python train.py --num_hidden_layers=11 --hidden_size=128 --n_experts=48 --experts_per_token=3 --d_expert=64 --d_shared_expert=64 --hidden_act="swiglu" --moe_layers=[1, 2, 3, 4, 5, 6, 7, 8, 9, 10] --router_score="softmax" --normalize_top_k=false --routed_scale=1.0 --balance_loss=0.0129 --balance_bias=false --router_logit_norm=2.0 --n_groups=8 --groups_per_token=4 --init_std_router=0.00816 --lr_router=0.00085 --vocab_size=6747 --norm="layernorm" --norm_eps=1e-05 --tie_word_embeddings=true --optimizer="adamw" --learning_rate=0.00268 --beta1=0.95 --beta2=0.95 --max_grad_norm=1.0 --batch_tokens=32768 --max_seq_len=512 --train_tokens=213800000 --max_steps=6525 --dataset="wikipedia_en"
Below are experts of layer 2 (counted from 0) of a mixture-of-experts language model. Rows are named router (the router's row for the expert), gate (a neuron's input weights, with its number), up (a neuron's input weights, with its number) and show model dimensions 64-95. Each number is 200 + 30 x the weight over its row's rms, rounded and kept within 0 to 999.
Before each expert's rows: a language model's description of what the expert responds to. This comes from a sample of Wikipedia text that the model never trained on.

# expert 4
Word-ending suffixes. Suffix pieces completing a split word, especially adverb and adjective endings: ly, ically, atively, able, ous, ure, ions.
router,209,158,158,199,208,224,195,270,166,253,166,230,202,237,210,219,211,221,187,171,181,176,246,136,233,257,222,192,155,166,192,222
gate0,165,180,191,166,266,237,254,199,214,209,187,236,238,250,188,111,176,269,168,237,186,171,232,191,242,237,200,206,212,189,178,210
up0,184,186,205,163,251,227,224,212,230,211,189,227,252,249,173,116,168,259,177,226,205,180,233,171,243,231,202,180,217,192,166,221
gate1,206,212,175,223,191,202,216,206,210,187,194,204,167,227,191,221,212,212,193,235,151,167,194,202,210,200,305,159,160,204,229,191
up1,215,179,206,234,234,194,171,170,180,226,200,210,223,146,166,148,217,228,187,191,171,209,227,179,249,146,182,171,244,179,215,216
gate2,209,201,203,200,245,214,203,238,169,192,175,148,214,200,263,213,260,148,145,206,189,182,203,190,185,210,210,206,162,167,172,210
up2,186,203,180,204,172,220,179,190,194,201,211,232,254,202,198,206,174,178,182,181,208,155,187,217,186,242,226,182,242,173,183,190
gate3,213,210,225,125,256,209,216,190,197,163,188,211,209,185,258,219,174,195,169,229,234,246,177,197,194,200,217,200,160,177,204,217
up3,158,173,232,274,259,241,190,227,189,202,185,196,152,215,191,205,176,168,186,195,185,223,185,186,167,192,193,218,185,194,246,215
gate4,255,231,189,137,248,164,208,226,215,191,213,189,168,190,207,207,203,182,187,195,246,244,177,215,192,130,215,217,138,164,215,217
up4,251,223,186,134,231,146,164,180,216,189,178,166,193,161,196,224,198,151,211,184,172,223,192,156,175,174,215,230,196,179,207,225
gate5,199,188,222,232,160,226,214,212,199,226,203,204,155,161,215,215,212,229,190,171,167,171,184,218,200,248,223,159,192,200,244,178
up5,193,219,198,185,165,233,205,206,248,206,188,201,216,196,181,226,252,212,182,254,213,207,212,219,186,157,176,177,223,218,169,227
gate6,170,215,216,189,173,175,179,225,221,203,162,148,187,192,215,273,258,213,163,187,195,243,177,190,206,227,194,195,194,148,124,212
up6,160,267,207,179,184,196,169,177,240,240,187,198,224,213,204,240,231,213,172,164,180,256,160,164,229,213,222,204,185,139,162,218
gate7,241,226,228,135,175,186,203,176,258,240,166,171,208,197,204,200,196,199,182,238,201,229,203,266,205,186,174,199,175,252,199,215
up7,225,176,220,135,222,164,170,220,245,229,198,205,169,221,181,179,168,206,216,238,206,260,171,218,162,201,146,215,179,239,195,207
gate8,211,194,180,124,168,239,172,203,210,244,188,185,188,215,219,226,230,212,176,172,208,204,197,197,238,205,221,186,229,162,193,215
up8,152,245,205,219,230,152,176,182,202,194,269,216,200,158,213,200,202,229,190,165,231,172,172,181,194,195,228,229,188,187,221,232
gate9,222,235,209,234,163,224,261,170,175,165,182,210,173,191,219,238,226,188,156,258,170,228,180,208,182,201,168,187,202,218,183,200
up9,229,198,198,217,181,251,193,204,175,200,172,218,209,245,185,201,195,192,232,193,206,194,209,215,221,201,239,190,195,212,192,153
gate10,177,208,197,139,192,220,176,235,225,175,230,186,182,215,199,215,180,219,218,197,161,253,136,211,205,181,199,237,210,196,210,170
up10,157,268,209,146,179,182,193,232,181,202,258,203,227,190,255,196,200,214,215,148,197,189,172,172,183,205,206,233,168,231,187,183
gate11,222,200,196,239,222,187,186,238,179,171,192,239,167,210,232,138,218,155,238,217,203,186,200,226,239,181,195,190,161,239,205,169
up11,183,204,197,218,205,218,205,191,211,157,203,161,163,162,218,248,205,181,223,206,171,221,186,178,224,218,182,127,215,220,247,202
gate12,210,214,185,200,158,199,198,191,234,210,201,167,194,212,177,260,198,187,174,214,209,158,191,208,141,176,148,173,221,183,227,238
up12,228,242,220,182,185,200,232,201,215,208,195,219,195,254,216,155,239,186,245,248,229,226,212,181,231,178,235,230,157,237,146,216
gate13,185,184,234,204,221,189,194,233,210,199,212,194,146,180,189,207,211,211,213,195,223,223,135,190,142,148,190,203,206,222,237,135
up13,166,184,192,190,227,162,186,243,203,222,181,202,188,212,218,191,217,223,213,224,232,238,168,195,176,155,252,185,194,209,181,144
gate14,242,193,206,125,120,184,271,196,169,214,164,220,204,152,234,157,199,248,214,177,167,200,177,204,184,231,198,252,175,211,217,199
up14,190,261,205,240,252,203,157,163,198,163,165,192,199,251,155,261,220,198,190,208,224,187,246,214,202,202,228,158,223,208,186,193
gate15,208,156,166,196,256,174,193,189,237,165,181,187,205,209,180,210,151,194,165,217,203,175,229,267,199,204,188,157,239,238,209,206
up15,184,179,160,214,222,149,168,188,203,204,161,197,230,190,168,146,135,177,208,201,210,170,226,216,236,256,216,209,253,203,247,157
gate16,173,242,184,194,238,180,198,174,193,159,226,200,221,220,222,170,228,193,173,179,230,180,204,216,261,217,205,191,245,159,203,229
up16,213,170,189,215,178,211,191,243,210,223,181,187,139,191,184,243,188,197,222,218,172,200,194,222,139,189,175,240,218,222,249,190
gate17,224,193,235,209,191,217,175,183,228,237,155,231,207,212,173,208,237,189,193,197,183,218,185,246,211,205,208,207,172,233,159,191
up17,198,152,214,188,156,165,161,194,220,196,214,244,234,201,212,173,203,183,209,234,277,214,164,159,231,183,190,214,215,204,207,196
gate18,208,195,189,209,200,162,206,253,208,169,225,184,219,200,238,216,161,245,212,212,178,132,187,213,195,260,258,177,168,176,203,188
up18,215,192,190,181,198,208,208,147,170,240,176,193,201,175,183,207,227,150,161,164,238,208,206,226,212,160,156,233,243,223,225,205
gate19,198,207,180,194,236,168,213,242,195,184,171,182,187,142,264,216,210,156,247,213,220,231,216,221,199,159,101,229,161,235,192,187
up19,200,175,190,221,195,163,191,207,202,184,161,187,186,153,217,181,201,152,264,217,206,267,224,211,187,174,111,244,199,234,201,159
gate20,219,237,211,204,199,182,196,206,266,204,197,228,181,202,168,199,195,187,166,235,183,199,204,241,199,165,148,185,226,160,174,224
up20,164,214,201,197,160,200,221,189,182,184,200,198,156,170,193,217,229,242,154,184,261,186,162,168,186,213,219,213,151,221,193,230
gate21,151,207,219,147,231,169,145,234,201,198,227,192,177,258,268,140,240,148,208,211,222,232,211,227,212,232,199,170,193,159,207,198
up21,187,178,237,207,194,227,193,226,200,177,206,208,189,188,231,219,271,158,181,229,193,245,216,178,184,237,175,190,198,136,199,159
gate22,155,139,177,194,262,201,171,169,252,245,180,184,192,221,273,231,155,173,229,210,243,252,173,250,225,171,168,146,201,218,217,183
up22,193,126,209,174,169,202,210,251,205,200,207,220,200,200,175,182,245,179,198,198,185,220,219,211,163,234,187,211,205,184,200,236
gate23,202,171,244,202,212,169,185,192,209,219,175,214,183,125,166,221,202,146,153,152,169,207,206,187,222,210,186,236,140,174,149,179
up23,167,224,196,200,201,202,207,203,208,219,214,195,196,248,287,197,163,240,247,219,197,174,174,223,161,175,219,169,194,189,245,224
gate24,176,217,218,251,221,203,178,154,214,195,262,212,149,189,152,171,214,232,234,164,145,195,202,173,186,179,220,173,152,199,218,197
up24,211,149,215,189,198,174,178,216,199,154,210,170,159,183,215,199,222,169,247,186,223,242,215,230,196,178,217,272,198,262,208,191
gate25,175,172,249,174,197,207,179,185,244,225,172,228,165,230,236,125,203,206,204,227,210,225,207,248,231,203,177,198,213,230,158,177
up25,227,182,238,220,162,173,239,204,220,180,155,207,228,209,161,134,208,181,208,234,248,184,221,237,253,187,172,191,235,162,218,210
gate26,243,191,218,245,205,211,235,153,194,161,208,178,189,185,214,203,198,203,160,238,172,211,174,231,181,208,194,224,259,265,212,185
up26,206,203,225,195,225,166,212,186,231,207,238,193,189,196,200,214,236,197,176,212,207,209,190,221,177,177,155,197,237,192,181,238
gate27,156,168,168,205,157,163,223,227,195,179,240,190,250,217,214,183,161,170,214,197,221,205,197,204,198,217,241,248,207,180,156,149
up27,177,204,162,254,173,221,217,209,218,164,252,246,217,216,187,182,211,247,207,206,202,143,153,188,223,256,274,254,153,228,196,187
gate28,223,213,197,238,232,176,210,208,196,267,227,207,224,169,242,224,166,170,250,225,177,201,194,218,198,143,168,194,185,192,169,183
up28,238,201,153,199,184,170,154,178,159,259,154,192,218,177,209,203,257,199,188,199,187,156,211,193,169,165,186,187,209,191,181,229
gate29,181,204,163,194,237,212,198,159,225,198,167,191,180,224,255,215,172,204,203,273,193,207,198,242,207,222,233,155,164,212,229,181
up29,217,207,229,243,182,174,211,220,190,170,239,179,207,182,163,186,229,169,209,179,167,197,243,193,151,166,160,222,250,193,162,203
gate30,207,171,241,209,184,195,154,203,237,222,144,200,170,196,167,218,178,240,208,195,139,185,183,193,228,192,180,201,172,229,213,214
up30,181,244,236,133,205,216,178,233,207,224,203,205,220,166,235,246,248,221,146,173,145,167,192,170,228,227,241,216,186,198,196,165
gate31,250,235,217,196,204,215,188,225,190,197,235,223,165,206,138,185,206,208,201,231,251,191,173,161,202,163,264,171,178,216,152,194
up31,173,148,209,202,213,243,228,205,232,210,182,201,208,202,192,177,210,196,156,203,223,228,190,170,180,163,158,215,211,177,205,118
gate32,191,160,201,219,182,175,230,205,210,194,240,170,227,174,230,219,230,171,152,166,189,209,199,180,200,211,166,181,239,205,126,217
up32,164,183,229,210,188,255,176,198,225,230,207,175,179,168,172,214,201,203,207,182,173,231,220,228,282,183,189,152,206,171,208,121

# expert 36
Closing quotes and brackets. Closing quotation marks, parentheses and brackets ending titles or quotes, plus decimal digits after a point in times and scores.
router,231,237,250,241,181,214,173,149,190,185,222,207,215,241,196,231,241,160,155,209,224,234,246,212,171,246,234,203,222,202,207,227
gate0,181,187,203,192,206,223,190,218,218,188,203,203,190,162,155,167,226,216,174,223,174,151,169,226,229,210,178,190,181,247,261,150
up0,242,178,228,185,164,164,229,182,197,198,186,203,176,225,199,173,197,261,183,225,209,176,172,218,172,178,203,164,135,228,230,153
gate1,185,187,176,167,217,200,209,178,227,177,235,199,181,209,227,189,161,288,230,175,143,184,159,201,249,148,180,231,169,232,230,145
up1,190,238,196,236,176,203,215,235,243,231,127,167,195,204,181,169,203,184,186,180,197,195,182,150,167,214,170,257,223,224,191,252
gate2,233,196,150,186,301,188,194,255,219,230,199,210,139,125,200,222,191,173,225,180,193,201,224,217,156,182,179,173,199,213,188,180
up2,214,179,158,189,255,187,194,251,225,197,186,209,157,119,215,216,194,191,247,202,157,201,187,229,190,188,169,214,182,210,211,193
gate3,223,198,222,204,202,185,219,194,225,229,128,164,154,159,214,231,167,225,208,197,193,201,190,200,231,158,233,184,133,162,184,195
up3,180,206,176,171,219,209,195,213,171,198,197,185,160,168,224,220,211,199,151,210,198,191,203,245,187,175,238,214,197,162,230,199
gate4,181,221,167,146,198,189,189,187,171,208,193,187,141,149,231,217,202,199,234,202,154,211,193,226,243,176,173,158,193,218,242,176
up4,192,192,214,171,239,197,204,167,205,228,184,199,168,202,163,238,198,226,243,204,224,173,200,138,202,153,248,217,202,163,209,231
gate5,168,221,192,162,168,236,221,190,156,201,217,185,248,207,185,177,162,277,227,151,203,202,209,156,183,209,208,176,232,230,180,172
up5,208,187,180,168,167,220,184,196,172,154,194,177,243,225,201,178,219,206,208,204,171,187,232,168,175,203,243,224,222,183,177,212
gate6,194,201,166,186,262,209,222,189,176,198,139,148,170,167,207,209,152,272,238,226,145,207,191,168,163,170,191,204,194,173,218,200
up6,192,244,201,208,158,175,221,212,237,169,175,181,171,202,193,173,218,239,177,201,193,236,211,225,173,187,195,206,216,217,225,208
gate7,209,190,175,231,225,236,186,273,173,212,264,201,170,177,251,185,213,212,214,218,154,213,199,181,205,226,163,149,221,198,190,222
up7,204,150,172,217,208,160,194,192,176,260,234,193,186,198,159,216,196,195,259,205,160,146,222,222,182,216,138,187,225,206,216,250
gate8,125,183,192,211,201,200,228,177,198,225,167,205,215,187,120,161,191,201,212,149,178,160,234,185,191,151,192,196,232,224,171,207
up8,215,171,218,199,216,166,181,218,228,178,230,190,149,166,249,208,199,193,205,209,198,195,211,199,229,217,198,185,143,143,209,169
gate9,212,186,108,195,208,225,227,245,199,191,225,152,179,180,234,193,153,193,226,195,178,220,129,225,211,147,172,211,161,186,226,225
up9,238,188,162,203,217,255,214,213,224,259,227,203,172,196,242,215,193,188,162,185,236,187,163,186,181,143,202,223,197,215,174,234
gate10,156,234,133,193,166,165,200,255,244,195,218,151,162,170,228,207,165,179,200,222,159,211,154,157,195,204,142,157,186,200,214,195
up10,230,209,252,192,235,218,232,189,156,213,235,209,173,238,170,200,199,188,239,187,212,185,221,181,216,193,243,216,179,201,181,202
gate11,212,214,149,189,233,260,214,220,208,183,207,161,146,207,184,177,165,282,214,205,150,177,182,238,184,163,167,169,202,216,265,203
up11,199,237,227,229,176,154,214,186,169,174,129,221,276,250,133,201,233,214,176,201,216,174,218,230,238,186,181,189,168,219,200,139
gate12,193,210,159,189,239,224,230,239,207,175,186,181,186,201,206,209,181,240,193,167,165,169,207,228,237,203,232,190,217,174,219,181
up12,183,234,187,220,247,185,177,226,171,141,171,199,189,237,208,287,185,173,214,185,208,167,269,241,178,225,216,150,185,160,160,214
gate13,202,197,231,202,235,166,210,203,201,192,223,186,185,145,183,181,230,184,173,207,140,187,189,174,207,210,242,263,214,141,192,166
up13,182,206,140,207,231,174,183,235,183,224,247,187,221,171,193,185,222,226,156,182,195,201,162,186,246,232,226,276,207,178,213,220
gate14,218,166,220,142,175,240,152,191,167,186,212,206,222,222,217,226,217,166,193,158,214,227,231,202,212,135,208,199,183,156,222,223
up14,204,145,192,177,180,216,161,186,196,176,236,234,238,166,213,185,245,218,214,164,173,209,199,196,219,154,195,238,188,138,235,207
gate15,176,189,175,179,192,217,218,210,236,219,190,181,135,148,206,191,191,192,230,236,188,192,142,233,207,187,149,194,210,202,199,212
up15,229,209,192,173,219,238,194,225,140,192,158,184,212,291,216,199,217,213,221,175,203,204,221,230,205,199,144,211,166,184,262,138
gate16,223,146,172,202,218,205,198,259,214,231,201,163,192,132,228,237,172,186,215,166,172,187,181,204,219,219,188,246,193,160,229,169
up16,210,166,196,179,231,234,173,223,222,198,215,218,145,191,238,228,206,115,230,186,214,189,204,187,180,200,178,212,192,173,186,261
gate17,159,176,202,213,245,181,220,227,195,208,194,130,147,179,214,195,222,215,211,159,167,214,196,178,217,189,184,242,174,215,208,189
up17,223,160,142,173,131,179,211,176,259,218,182,241,226,206,237,161,197,155,253,240,222,204,173,216,219,178,140,186,207,249,203,153
gate18,199,171,171,180,212,247,183,200,190,188,180,165,186,183,193,177,162,176,224,209,189,171,194,212,241,187,235,226,281,143,217,151
up18,223,166,197,164,265,227,218,200,167,235,235,196,160,203,191,218,161,190,195,218,173,204,225,186,190,175,235,190,241,190,224,151
gate19,173,108,190,178,187,229,197,217,182,154,198,171,147,160,203,148,191,236,228,231,139,165,204,222,222,179,210,208,171,228,290,205
up19,207,145,214,189,171,230,210,226,182,189,231,193,167,235,226,183,211,215,191,233,152,141,206,181,174,206,226,178,219,255,201,217
gate20,199,201,154,188,222,194,223,230,212,163,196,177,141,209,210,188,196,211,232,199,142,247,193,225,234,133,180,217,208,212,255,169
up20,171,130,224,197,235,187,184,195,216,206,141,229,193,144,149,213,205,170,225,147,161,192,218,207,218,207,277,219,237,188,184,206
gate21,188,190,193,206,247,187,199,273,196,158,197,152,188,160,196,193,150,187,188,151,179,169,206,191,212,241,187,191,239,227,192,180
up21,217,180,183,205,257,199,173,246,177,203,210,190,177,140,217,259,202,122,212,150,205,159,197,248,206,219,231,218,197,115,193,169
gate22,173,173,201,230,209,207,245,247,165,224,166,206,200,134,151,189,189,210,194,147,167,195,159,175,217,201,199,243,217,188,185,205
up22,199,229,196,242,212,162,212,214,223,177,219,202,191,174,259,218,212,181,160,218,164,239,220,209,169,212,206,191,207,225,207,172
gate23,183,234,144,210,203,242,219,263,225,206,156,227,194,160,251,193,186,217,216,203,177,253,215,225,187,202,211,204,238,257,190,167
up23,210,177,232,205,191,182,202,149,211,254,155,206,221,241,158,200,201,217,181,151,238,164,222,201,191,218,201,218,234,185,172,170
gate24,226,203,199,240,212,165,240,211,194,155,223,148,162,179,193,159,161,215,232,193,175,220,181,209,206,143,148,165,170,205,216,243
up24,267,206,194,224,160,233,216,195,220,159,217,185,166,204,261,171,201,180,195,211,203,187,186,228,151,183,210,177,227,170,230,263
gate25,231,220,186,177,174,216,220,215,201,231,205,190,183,194,189,193,195,197,175,189,181,185,179,197,220,207,236,267,167,220,207,188
up25,169,172,203,197,189,187,208,168,221,168,200,197,194,221,152,169,231,242,213,168,223,217,207,229,223,218,249,204,199,245,183,128
gate26,198,254,188,199,164,238,207,175,170,190,124,198,227,213,199,234,181,230,229,163,177,217,187,196,228,147,226,245,191,219,234,185
up26,220,221,249,170,182,183,168,146,168,189,189,210,249,207,183,290,220,187,206,142,251,214,226,204,208,241,228,185,203,188,147,230
gate27,194,203,184,150,271,221,204,154,202,248,202,192,245,237,225,235,207,150,207,179,211,239,215,147,215,223,225,203,252,190,204,192
up27,237,209,191,225,94,171,195,225,183,169,205,192,186,169,172,168,185,238,162,209,191,173,194,231,162,182,148,192,150,226,182,206
gate28,172,159,228,210,193,202,185,148,178,161,209,212,209,155,209,172,184,269,182,188,217,200,207,154,224,129,175,162,256,231,174,196
up28,221,221,171,215,222,221,215,259,205,214,174,171,194,236,220,241,192,149,205,232,158,242,210,212,128,255,212,260,147,160,237,206
gate29,221,199,146,206,197,280,225,225,179,212,207,218,191,245,219,230,160,256,201,220,165,226,178,226,213,155,217,204,173,225,214,223
up29,175,257,208,221,175,166,238,184,219,175,149,165,175,132,150,181,202,197,219,165,133,173,175,195,223,222,158,211,274,195,182,193
gate30,248,181,190,165,204,192,221,221,217,216,268,161,213,123,229,205,148,213,193,175,231,193,157,237,159,208,188,220,222,172,190,210
up30,200,228,212,158,142,221,226,189,187,172,190,225,224,268,219,194,208,226,175,171,185,248,224,202,190,192,266,224,201,199,157,140
gate31,145,207,160,162,202,173,189,170,198,215,146,195,201,190,210,182,173,224,238,166,210,216,161,243,196,172,187,255,232,236,158,187
up31,194,243,194,223,168,188,214,222,158,214,198,183,202,246,230,159,186,220,193,207,179,190,168,170,205,175,191,212,214,227,229,186
gate32,175,201,186,246,176,163,207,183,245,170,225,209,219,177,232,157,208,206,194,201,209,201,154,178,209,175,108,215,223,211,216,174
up32,194,238,240,176,199,234,217,191,143,239,196,162,225,254,172,196,188,225,170,188,206,194,205,195,160,244,231,183,251,176,197,210

# expert 5
Heading ends, proper adjectives. The closing = after a title heading in taxonomy and biography entries, plus capitalized name parts like Roman, Cup, Croat(ian), Democratic.
router,167,168,216,148,179,150,144,166,203,208,198,206,201,217,135,231,197,238,216,174,228,203,242,187,169,210,182,203,213,168,155,166
gate10,203,224,157,196,165,177,199,175,195,204,211,184,212,199,212,211,163,174,178,184,181,216,172,181,169,244,230,192,199,249,203,227
up10,252,213,199,203,182,186,173,161,200,230,245,229,238,201,218,214,180,230,167,203,184,190,191,140,152,256,238,141,214,245,210,194
gate11,154,198,190,267,197,205,196,268,179,158,162,214,197,156,200,206,171,237,140,199,167,221,199,152,202,227,178,213,192,211,243,196
up11,175,167,176,133,171,219,197,228,198,227,216,205,164,208,251,225,249,137,242,210,211,198,191,243,186,244,237,233,211,219,196,171
gate12,250,190,191,196,156,219,202,221,258,172,172,210,159,227,240,177,138,202,214,219,226,229,171,239,210,219,167,197,176,228,137,190
up12,191,175,238,148,204,125,182,161,214,224,210,212,221,221,213,186,164,240,234,192,282,220,209,181,224,219,187,245,150,185,178,190
gate13,175,202,215,217,231,229,222,179,241,158,189,211,172,222,189,208,209,175,200,221,196,176,222,216,198,200,188,177,253,205,191,191
up13,243,227,170,204,176,184,201,218,207,210,203,189,207,160,226,203,178,225,148,186,152,245,171,237,209,139,209,226,176,172,227,231
gate14,148,180,176,193,214,238,242,258,197,189,206,209,220,191,219,152,195,186,150,258,219,238,176,209,168,144,156,208,157,194,193,175
up14,164,177,160,217,201,190,234,230,180,189,201,211,217,180,218,148,207,251,141,217,235,231,194,208,235,167,207,213,128,183,206,179
gate15,249,217,182,167,215,191,205,139,159,235,242,213,205,212,232,136,191,216,166,173,222,209,151,251,204,212,191,218,203,186,199,223
up15,170,201,234,257,169,245,228,246,155,186,177,183,194,166,225,246,225,226,186,220,192,203,221,205,210,239,208,126,211,192,201,217
gate16,188,183,218,200,253,206,211,210,246,240,180,205,181,202,243,176,199,202,189,207,205,276,179,266,239,153,278,181,186,211,228,163
up16,168,187,224,202,237,150,213,225,187,235,181,231,233,211,246,189,206,231,211,264,192,243,218,239,255,181,221,188,176,178,205,137
gate17,212,159,222,165,213,251,224,221,206,225,240,195,166,139,207,159,201,206,161,253,167,247,183,257,174,233,249,238,167,189,262,220
up17,242,168,178,201,183,218,221,234,233,180,195,256,171,185,250,202,172,246,192,238,203,233,174,192,185,218,196,209,207,207,207,220
gate18,187,215,180,262,205,206,203,195,167,209,142,217,196,176,186,185,161,199,188,194,256,167,221,181,256,224,219,216,212,205,193,189
up18,234,227,171,192,222,197,200,166,180,188,183,206,227,204,184,164,185,144,201,215,259,148,191,159,238,212,218,201,228,238,189,191
gate19,206,187,226,220,217,217,200,242,195,197,216,120,175,162,227,182,197,254,204,191,173,174,184,266,178,187,220,220,245,228,208,181
up19,181,177,217,219,182,192,190,202,244,199,178,204,217,212,149,158,213,223,212,174,205,186,138,166,217,185,209,232,191,180,116,145
gate20,191,238,196,193,197,176,236,148,206,238,187,210,216,195,243,248,204,228,190,241,225,175,201,229,219,192,188,227,185,224,194,172
up20,187,206,234,197,232,171,194,203,166,214,160,196,201,208,232,275,190,260,241,255,180,189,218,216,196,225,182,274,158,200,198,226
gate21,176,213,200,226,213,244,200,208,220,199,233,166,210,145,226,205,233,200,157,165,206,207,159,224,180,130,187,227,205,214,173,210
up21,209,210,187,195,229,155,217,197,248,169,181,225,146,222,212,185,173,162,184,212,227,227,269,198,189,197,243,210,215,188,210,211
gate22,199,219,214,207,218,250,210,213,157,207,218,233,192,186,252,218,235,193,178,235,190,229,172,198,191,188,231,245,97,164,166,226
up22,155,214,180,186,221,191,220,228,184,219,235,175,172,160,260,195,172,222,175,204,230,214,167,223,173,171,207,245,141,190,219,186
gate23,212,229,136,164,236,210,186,279,209,243,176,210,247,183,272,234,209,194,157,166,226,198,140,172,167,233,223,167,221,218,215,261
up23,205,221,201,272,162,178,222,137,203,226,237,210,203,189,157,139,169,191,263,244,206,177,208,191,241,150,243,216,167,128,234,144
gate24,204,209,186,245,218,243,230,234,215,170,146,167,129,212,214,258,183,203,247,217,242,149,176,223,174,194,202,175,226,208,235,211
up24,232,186,218,171,207,193,217,199,207,184,256,237,243,154,204,167,203,206,192,175,171,228,189,176,238,191,224,218,227,234,155,211
gate25,202,216,226,196,205,247,179,197,215,175,183,194,223,210,239,274,256,181,168,177,227,232,188,181,197,241,205,215,133,199,201,191
up25,277,194,197,189,170,189,191,196,223,247,178,201,239,265,177,188,178,246,198,228,202,244,250,211,185,140,198,173,245,239,202,202
gate26,147,196,184,220,150,194,212,184,271,224,211,217,188,182,200,178,199,204,230,211,201,156,191,130,156,197,230,230,233,212,224,248
up26,202,195,191,175,152,198,171,246,157,235,172,201,233,183,227,226,174,205,143,223,190,230,224,188,156,213,223,222,189,234,215,223
gate27,222,213,220,254,193,227,231,203,171,156,218,216,185,252,187,196,276,200,158,216,189,197,168,182,218,207,197,201,194,199,215,235
up27,245,222,190,195,196,224,194,234,200,193,259,211,177,168,234,176,145,188,217,219,190,248,138,188,243,212,201,249,136,218,193,204
gate28,227,204,252,262,209,231,212,170,222,234,241,223,169,168,186,174,209,159,185,169,224,163,212,177,245,228,151,235,232,210,184,267
up28,179,190,183,168,171,194,181,210,203,234,168,185,174,249,204,226,166,236,175,208,188,226,201,206,186,186,185,196,219,241,212,125
gate29,200,172,219,166,180,206,185,209,229,205,134,212,224,217,182,214,197,232,228,173,173,219,228,180,210,210,267,226,195,173,159,188
up29,189,259,193,222,186,197,227,201,186,234,239,238,179,124,180,218,193,165,203,233,208,224,172,186,200,170,224,205,203,177,230,249
gate30,189,240,189,201,238,204,190,204,233,234,217,195,138,193,247,215,189,169,214,199,158,181,227,244,212,235,190,186,230,167,208,203
up30,228,227,183,206,196,190,241,226,158,153,160,180,202,193,230,196,187,163,181,238,236,183,169,229,194,177,184,201,217,208,218,184
gate31,203,217,224,158,140,230,185,166,192,212,179,178,163,172,230,169,187,128,183,205,212,239,216,252,174,164,223,136,234,236,138,215
up31,232,167,153,190,148,162,180,224,226,185,171,176,175,201,210,174,129,192,159,224,196,237,223,233,179,197,223,153,238,223,214,227
gate32,227,251,227,197,129,236,255,154,198,167,186,171,165,160,185,224,211,153,213,239,148,249,198,198,164,176,235,184,133,212,213,238
up32,163,206,231,198,216,206,173,187,206,154,222,192,224,136,104,224,224,212,167,201,213,185,234,219,216,194,233,207,185,155,147,205
gate33,179,213,257,170,146,206,197,206,184,211,158,209,193,248,193,169,191,253,202,196,158,192,266,245,214,210,201,195,203,193,154,174
up33,164,215,190,221,151,185,212,248,183,183,197,204,145,204,201,167,206,256,192,242,169,248,216,187,209,187,211,235,176,156,177,197
gate34,218,259,196,212,175,245,230,211,189,160,237,145,149,156,250,197,237,198,225,249,240,148,152,217,220,211,240,241,227,186,215,183
up34,192,171,181,184,215,151,188,194,209,213,177,242,221,218,157,166,172,192,154,132,180,227,186,182,177,170,168,148,186,220,165,212
gate35,216,219,212,172,171,206,207,161,204,146,216,215,192,217,171,282,236,187,262,214,235,175,194,214,224,213,227,157,181,162,199,175
up35,211,190,171,224,269,210,210,244,156,210,226,152,240,178,207,149,175,201,116,187,181,200,202,202,195,183,206,221,208,198,180,217
gate36,170,174,173,131,206,215,190,181,204,212,193,202,193,246,223,208,207,136,184,163,196,242,210,179,229,267,207,273,151,233,225,209
up36,193,180,205,186,179,197,205,181,166,212,227,212,202,178,214,183,198,176,177,193,176,172,171,191,135,235,200,168,146,246,222,189
gate37,150,179,218,239,259,224,237,229,198,190,179,196,196,146,196,205,199,230,204,172,209,234,173,224,170,216,215,215,240,205,249,225
up37,242,180,205,185,177,171,176,230,229,167,239,180,145,158,177,168,180,187,183,211,243,236,198,203,215,186,151,171,223,218,218,218
gate38,207,204,202,179,210,227,247,254,184,204,238,152,179,181,189,180,199,195,215,217,173,163,183,218,175,174,216,215,197,215,229,214
up38,192,205,206,222,218,207,209,190,153,244,221,146,269,181,192,190,236,201,176,220,205,142,201,209,200,182,225,236,149,204,191,205
gate39,230,175,204,235,201,193,206,226,219,180,202,175,156,225,197,181,185,230,176,210,292,244,164,231,265,130,213,184,212,206,190,189
up39,194,219,235,202,157,196,185,173,236,251,170,225,143,225,174,202,181,173,206,226,266,245,178,275,250,191,218,245,222,193,201,171
gate40,167,162,186,224,199,199,186,195,176,244,186,177,249,239,211,179,256,234,207,224,177,213,228,171,148,235,223,229,204,209,186,217
up40,181,201,212,224,197,187,197,220,219,204,205,205,221,276,213,189,223,207,190,237,240,154,197,183,196,223,200,210,199,186,197,233
gate41,217,201,222,213,152,213,263,240,230,198,302,168,209,183,185,231,192,211,179,278,159,218,166,222,218,136,239,237,197,173,205,206
up41,205,206,205,196,192,157,206,214,170,200,170,190,196,161,208,196,200,206,198,184,208,173,181,214,184,197,162,152,262,230,226,235
gate42,170,255,155,229,189,207,214,186,241,201,207,181,185,199,242,177,132,154,193,221,180,169,203,218,185,244,148,149,237,228,212,234
up42,210,204,226,226,225,162,215,205,189,202,223,193,206,165,199,219,226,248,225,184,221,168,167,158,181,167,245,220,171,229,238,240